config = dict(
    moe_layers=[1, 3, 5, 7],
    routed_scale=1.41,
    shared_expert_gate=True,
    seq_len=1024,
)
Below are experts of layer 3 (counted from 0) of a mixture-of-experts language model. Rows are named router (the router's row for the expert), up (a neuron's input weights, with its number), down (a neuron's output weights, with its number) and show model dimensions 0-191. Each number is 128 + 24 x the weight over its row's rms, rounded and kept within 0 to 255. Numbers have three digits each.
After each expert's rows: a language model's description of what the expert responds to; "comes after" lists some tokens at least twice as common just before its tokens as in all text. This comes from a sample of Wikipedia text that the model never trained on. Tokens count by the router's weight.

# expert 20
router:122119125160123142094100094110150162147146107152148116115129150106097172086144150128132138147121127144112152127117131113117154128143145152116137121104130154137163121127078085150070128166098093147098135106106156091097153097103090146135162119144124121109124098146087106109162115146099128087173094140103156106149153136148168098103134144160133144112166161162075101108097135084121149095134092086140121099147155132148147129123108152150141160125127142085105152152135141120127150150150155108166152114147167097155138109102150153151161115125120094112090131082110131150158133146099145155
up0:127154140104141169095106129155101159120102053131118103144097161123122167097098100080122215118135098127130127127117117099093153143123108140150149150149120108133143121131092117097099138102146165076107121136102174107153171108137169144131102152112155130072126145107142131138120133154118150123093121188136123118125125117117129081126127132111133107118144144135168149125080113110151137161112128105107129095117147112111114131116159121098127114128058120165131131118130120129110157124155121156158137100130127097151143125121127092069139117108149149160104155131093158114131126130166102109
down0:094134098127083127147175156129084133112166127143164128142117159179122135183161176146125136128153143129118116099127132160152130104121113120115131167096119091106116130116170160108145102139090117160154115146178091137138069138131133118128141093162111141161128168121117124173133145125146130162117120136118081146129117137105153148124148141127142151117119110148096143112168132152130097114148176150080130146117106172080124134150109114154138113164147137130113134108147145104136127162128099135095133133141107148099097156164104108159127131072169132126149072130131134113093109109083153158
It responds to: Possessive markers and determiners before a noun: 's after surnames, his, their, its, the, a, e.g. Johnston's gang.
comes after: " of", " with", " a", " his", " for", " to"

# expert 45
router:122116105140114147116100110118148128189151109150163110124142141109114158100146124100108166160068090133092138128100141096092133119165129156137178144108127156138170107117101129123113123124084112137109080123102128085089135111098083146129148120157131129108158098134083124122151144164115179128172093153099144115129151141174159116124154152138142158092139174159125113131090136118115124099147120089141171107138133120154140116148097131147132128150120140136096145175139154113143151131137129115120152093129158137150142145141137157154165098116170084100112117099131143138156179163133142153
up0:135120119152143175113106144139153109134129141118154121201157130131128144110103106155162109163091144127120107145116120115148123152130108190137144101134144148143180147125132126128115176115115170118155103114132133100133146124155120197108127131127166130133137097135141145133118083124175142132135082099139119170132138162109126135157111099075115171127128117144104162152191141125143121162139117125112139152132117100165189158105135127111132124101080146116135098151123187083164138108087128169128129140104131128123114110070142136135081109126137142103143135153143156123117105102156132130
down0:146144150139138053142134046159148120146138091131108116128060145133146075138153123125088121124102150116144109156121099119097129151138157120106153190098153119081149089114157121127139107133109092123098116147102114132124105104135179126115142124146091127139142134114119137180140095123132118134128130148116164081113108116130134150082113174106110124091135146126133137073141116140107078117153126090182128108168097146152107152140102107152130105166137088119122147126131119172150113141128123120121111132104138166136111122130154101098130119115121122147087140109138104132121158099118118103
It responds to: Linking words between nouns or clauses, mainly and, of, or, with, &, such as username and password, books of.
comes after: ",", " well", ")", "s", "\"", " along"

# expert 24
router:125099075151126144116113103117139121169142108143157124108130136084120132120135157111125130160123101124105125091104136078112165113144159140117167136108105163145152144147089127134117111166090122126082083099133146107095125103111108136169146101164110083096168112113109137097154144177110161093168117136127133108141142153165154115118144152153160145126149149138123120108115144119117143111151114085157177113151126144132157084132124138141129146136121144120123146136145126094141151147156170078163160093126147114129164130123156138173138133088153073122098135113112092143135181161119165151
up1:118087141091129133142123109112111116133138129123110120116139157132147152089113178076117122134114117120151086132104144117078113113123133115111123110166146157102122108165110144139130132123119107124116115108127100116098113124109159108134140147108133102106087136088080122160129163160119135107184112113139143138146105138170107141131110116092136126087143138193126102098142125107125112136126119145129114082142161143114156145116118144145168059109099101111099121201116113106121143153116151113136135148154166099120128181133150225182130146126100119134155144132112148128130136106086146124
down1:156143122139142139145120157115159101132111145083161113117152090127139150099137148123132114117151078069184112126194125112126099125098130174135104118107183119125116131121152147118152160152128132115122113129131130115158146097132128115139096151116138109114118132131155142140150139136117103156114171102127123110113104145170123114111121164102111124141139143160130099112145124106122143144083171111147081143141151116151134140111163179132150113067073167137158142140085103091065166084105153136130107148175111122126143128153080125144166148132164116109159121148135122151108125160116150130
It responds to: Spaces, minus signs and dashes before digits in score and statistics tables, such as | 11, −1, 5–0, °, +.
comes after: " |", ";", "1", "2", "0", "3"

# expert 46
router:132125115146101142096135111113158166159140088140134106098149162120104162104156173122116140152112129143088134121098151117118150110154135144112146138090107134130156126147111093167102123163098104140107136071107145093108143103102094171146162096153125112123148123116080120099151162172103147118124096148089164116130140144157149111109131153163131145107173138145110128124102136113079128108141088109133170111142160145147136126157109140155146151177101132098113172141139151124148155147141150122154139111132132116144168155134146161151150095076145081113101139103097126152134152176108161151
up3:117124082126124154120108115172090121147133105114121123160106171110146120129109107125112150160141115156063186126115138115119106114133139137185109157111128125105147109117136071107124149124143120141092142142094155091059118138148117133121147147144112137105123121153114222141131148134115136130116174174072147134136096118123109122130137168154124103138101107113135136130103118087134130144117117085101149114143092167162125146166146143160124117132140114178115142128113109126118100132119143126163102156110127096133131082150109154129154180093081156134174131139120117141122130108130144136
down3:151135131133116176164179154118129135120156190109117142137093125171155139125126093119127129097136086138124138159098126140111138108099150124106121112113068156115134128107125138156145139100133117132137121151116143167117111122145152088169125114117170111141153114162138097110137132128084118152147162124148079100091161088147182105122128097120127144106152143160112111119121145157145086098071128124122071122122124118118132154058127188165125130135111130121098135125107131166098138166134110155119134098147144157127082168137147145126155124113112114112130146129080109099129117080113129130
It responds to: The and the after prepositions or at sentence start, before named teams, places and organizations, as in the Washington Redskins, the team.
comes after: " of", " in", ".", " to", " for", " on"

# expert 56
router:103131102136114148128097081097157166160139118158161114098159157126126165089157143113116146151129096140123140093111152120096153106167137143128135175115126115155168142142125094151115116157113097145113113118081148117093151104109123139131170111127108134081141104100124112114158132173101191093153093153127161133128144155140153111098162150139131155130136141151117087135118156109125150101163096119146161105153141158133146105149094134151143134176105141103121158171130153112128115130138122091122137110132151131148160144121135149166138090131170127104106159100129079163162149144126166173
up21:148110160169100136117139131110149108136133149138156127146157113133123101125112114153128131141152153176148109185124111081126151105148111126117134132162105140121115103091113108143115126110160063174136138105085135096135091106126098132114110145131104131149114138149149115117147092095141144128145143144130075170127107135108144163140157109139150115138121130147158119154155144146140118166167086114141112136128054177092122133141142125128120140133145081130088118198135123144126151154114116160176114148113134135121119140096136089111118108113166131127140123151082074192136119114154111171
down21:153155098107079167169112121138079134140125151155154146141128103102146145103107114137169138142096096121123125123138112158113097136143099133087182137171090137135083132126086109121154128125130131133102117099148146134145154187112148123142114163147107111113111146130128096107131137097106155122090155110107144150160137145124126139161131119130081195108077150094092130147134163114138143127118128083111175125117140085169111117093114123076125148127120163161151109130107127142112108132148108128124142145119146147112121075140114164119087161139125134099162152143125157110086134144125170095
It responds to: Field names and colons in infobox-style lists, e.g. Website, Spouse, Operator, Succeeded by, Phylum, Release date.
comes after: "-", "\n", "\n\n", " Country", ";\n", " •"

# expert 34
router:116095113124111141124124098108165155160160112148153085114136139106091151133133161136091151152107113131112155108109167096121154103156148164123129150096095151142162136146096125146119112150110114149120100102104131102121152110115064164162134101160113080115155115131126136100135153161122154103165120123126154111139158143140148120102131126161120151125156146137072090111107134100104154119138105101151160122168132137163156122125081131149155142146113129095114151161164156081147159154153160107141159104148139111172155155115135147160133100103159112112082145105106077141152161153119160139
up0:162116103106140112136121119107177147193122086160121122147149122145091101114129097075145137153131083130124117122136119132124098133143162169104130105130112149155142137090169146113146156156104141158123102123114104092167155131141093135133118140149145114128139126184144141110118078149131123148147125145143135144131137109105132120129129129157116148143134132090125102138159153133112094139174120079163081113084122066171112123116130115135112215133129144129138128163078115096110131136152117130126103150148094155174135138096128089134126156171148128145149127092117149128113100138174144129
down0:099094132089150100127116106109151101127076112145110147116124132139140110171110140122106087146135107095120136161110103117129137147173113123126114100109133141128103159150117115133134132162103137149120113150152160095115128111143098150120131149113150136088160128139129129139158125132146178138139150079163140139074124116159125144139122107163137108126144135156116099141100079119159134140098173088110163127170157136102185134116156123114118117131139057151141139168144118101123157117096125110163118135112169069108113194167167100136145139110099126115068158151125109141130153128110148142
It responds to: Bare space token before a number, mostly in table cells after a pipe, and in model names like Galaxy 30 or postcodes.
comes after: " |", ":", ",", "|", ";", " in"

# expert 52
router:089113121139113142102121124121126175132132128160181125121127125109113159122133150121107147125075093143121141086105146123118147103138138159127142147112098158121132139154099112148110113153099112137119117124090130116098152097099093171149176103151101102098168128118116093123171142168112141092146097123086138114099146121161143114105138163155139156105177156148097130105091141123098163099129097095138146093131146159155145107135105141143168160160106160122085146138141159117168154172158170102136140129169154127135156158135124148127131119104148115098071162103121088148132155142108143126
up9:135145130117158195105123119099125116109109125145146150081137140072139148130115130135094117154145103132117163125157151172137150139115115158153141068107143121097172138142094127119123142178135132126109142158139110143117154079137145106143167145169091142115118100093145141121183128147145121131173155150165146128126098135134109135098130168156125155145137123128130135124151108078160150134079145151149123105159137154122171125111168140168120141098116123109130150127119140121181124143086122115134111116077140080098089143098153177108133131171138138107106154135166149129140141117113088122
down9:188146083130129143113137146154117115158120153129120146144120118080184118136137109108106130135118118107085128146180122116139126151155150126132103178152162150162110118120133132134150099129144153138092115081151109142128112126142120133094125110125161130114112151093128150077120137146105123124107140134170109138156111119122129174117105129172084117149118135144155123157128131140124124156058156105164148105154135144109142119102108124155140102148150109199147123167188172120129113134085193151111107139145131091148088174124126136071113150127137144100107104145142138141125127119113099138
It responds to: Lone capital letters opening a word or initial, after quotes, brackets or list markers, such as M-asticophis, G-raphs, F. H.
comes after: " \"", " (", "-", ":", " of", ".\n\n"

# expert 55
router:115101106168108149124074112126134143149133117156182111124140150095116141096147160124120143123110091154106128085121154085115139125135136140125149163108099152130154144155103083147093128144108078126103095096123131102099139099115103157142159090149108100102161112123111114080130119156125138091159087147069146121136132141133134121093159149129124163103126153116121115127106168134076143097155100106133149112136131141129144105149096159142139154168112148103111142134174123126152159150164182118154152113134152109168143144138169152169136118109151101113116145099106107148143158129096172145
up4:134105142188129140104105118062135120100123176129182138119114149136131136129133123136165144154120099123133104118149144096190108115136134075134160125135155113151165146143129116128108133134078118110135131117160135124083122118084123122159093120133088146122115142181117096051125156116131125107160109143097101164147115176144093142119110154128109118179106144097113123128085154108105151084156121119111135144145137149116125118112135163139124121176132129110144103124151094151108142125102147095103135130135156177138135152094147189154124117140133165124139118143084121141115159110106113131
down4:147144117086136127139141083165086118175152140113142122139113112082099164177144134108107107138111154098123136111094112150144118118148138128084153133104113155118148103131156134105142165163129133114148174120090135137143108117173126132097151131121116118119174190158134111145126157123120151076112133134112178128137121133133173151131143108122140112129156121139097118109180132113137133158087110158111163114131146069146103129112093101103107124151147146154095127184082094104115127116164088164112115105117139124105145146119107135147156131159079131138109144146156088119143130133149171155
It responds to: Uppercase letters and short codes in tables and lists, such as US, FW, ESP, race or team codes like CR, N.
comes after: " |", " (", ";", ":", "|", " N"

# expert 39
router:133106107152139142104094117135160185162137113137150123113132150089114144118165148126113135126108117143120136106090139110079145109164159165125142139099098159147167123139092129142117136144111075134096094076104153111107144106112114151169136096141091102102161125098120103100157147168121146117161107141134167124129142155142159125104155130178156126119133141163119121115116128115111142102149110112173162103149131171145141116119102140125138167142125136118095172160133139084184135158152181126173136116171125121135136131121138152150148117100140123120102138096109099141167189157116161130
up0:111106135139124146115134107156128108113097102111078127133146103132147145149148129112177105122157143086132108164114107129112136126172099142126128101083168123170157154116128091127132127148149108187111141148145144169100155113131156101093144143122100139110086125151149086151092162129108156141128117123114137131114086105178092144159122114140167112089121126122138143138103111107167144136101083122115164114157110151122127126118107127144166149122128141096092188141128118167115068136117136118140142127137155119140149122130127129094092112120108171082108139123094072148150163130064113118
down0:151125115136148103178130140140102064151108122097126164154110127086141109139141134162131105162137128119143174155094155133110173139127111095122108148110130135056142149078119114109130120112177181130151131118107116147150123153160142142109110085137130168115165164122141181132127098157164148131133116147145156134134145108131119094146107110144157118143157132063134121113134115153126159138161126130102158104128107120169140148098184134140096123149152125095116123123135128131158148140112159130156166129139118145150149103179075114140116127128120163192131118164140112114147117143120102145
It responds to: Month names and the space before a year or day number in dates, such as In May 1917, 30 March 1930, retiring in 1958.
comes after: " in", ",", " January", " In", "In", " March"

# expert 10
router:118129097177116156120086107103131138172165125135136129100133151096089154100128144105125128155110123146089140106085151113103137123139116132096172170104089161134172150152084127143084128138115104125080122103128142118086130118120102138143144108157119097113144104121112117098132132177099162097130091156098157106145145158120155099118146151184152155133127169146115142099143133129108132091131106080133151119170131131152150111127133139148149177155114159131105151144138138112143148134162162113169133108147143113133164141141129142155176138126152126089099115089091119156165160143101157144
up3:126106090145153130141174121112104119156160141103163153136105151112181118160097096121123161158132110151134154145117153123113135100121127147172121100139072157122155139116107123134129061136131152112136144137122147074082147131100131128146133137132140122104125110146143074123120149162165117122131151154149093130138115158112091090118141107134144135157101103113114128109122114113141147094122130119133110133179147093106091133143137147096162110128173142144171128166109101129115071131145123120139147103175109068093132163102095128107158140080132151149125092100085090108143109109114130115
down3:105168157137099115083110165171098139142115130108136135154177096119104105144137078139089115088125119114133090126157146132101124103163137087099126160108127122171113127120120124133134129125139140147079146108116126129084135109140107123153147144168139092118140096130142156090149099132126160145095105140093132138125118177108149124129173147158160132124160164158165139167153164103155145098141117159094148144166091156122127111110126130103142126097108138166167141175157129110179131128100142146139143152105143159147135115120118173102142116099128131133140120139142166134119102110203098131
It responds to: Words in prepositional phrases of time or place, mostly of and the, plus during, following and throughout, as in rest of the.
comes after: " in", " of", " at", " part", " during", " one"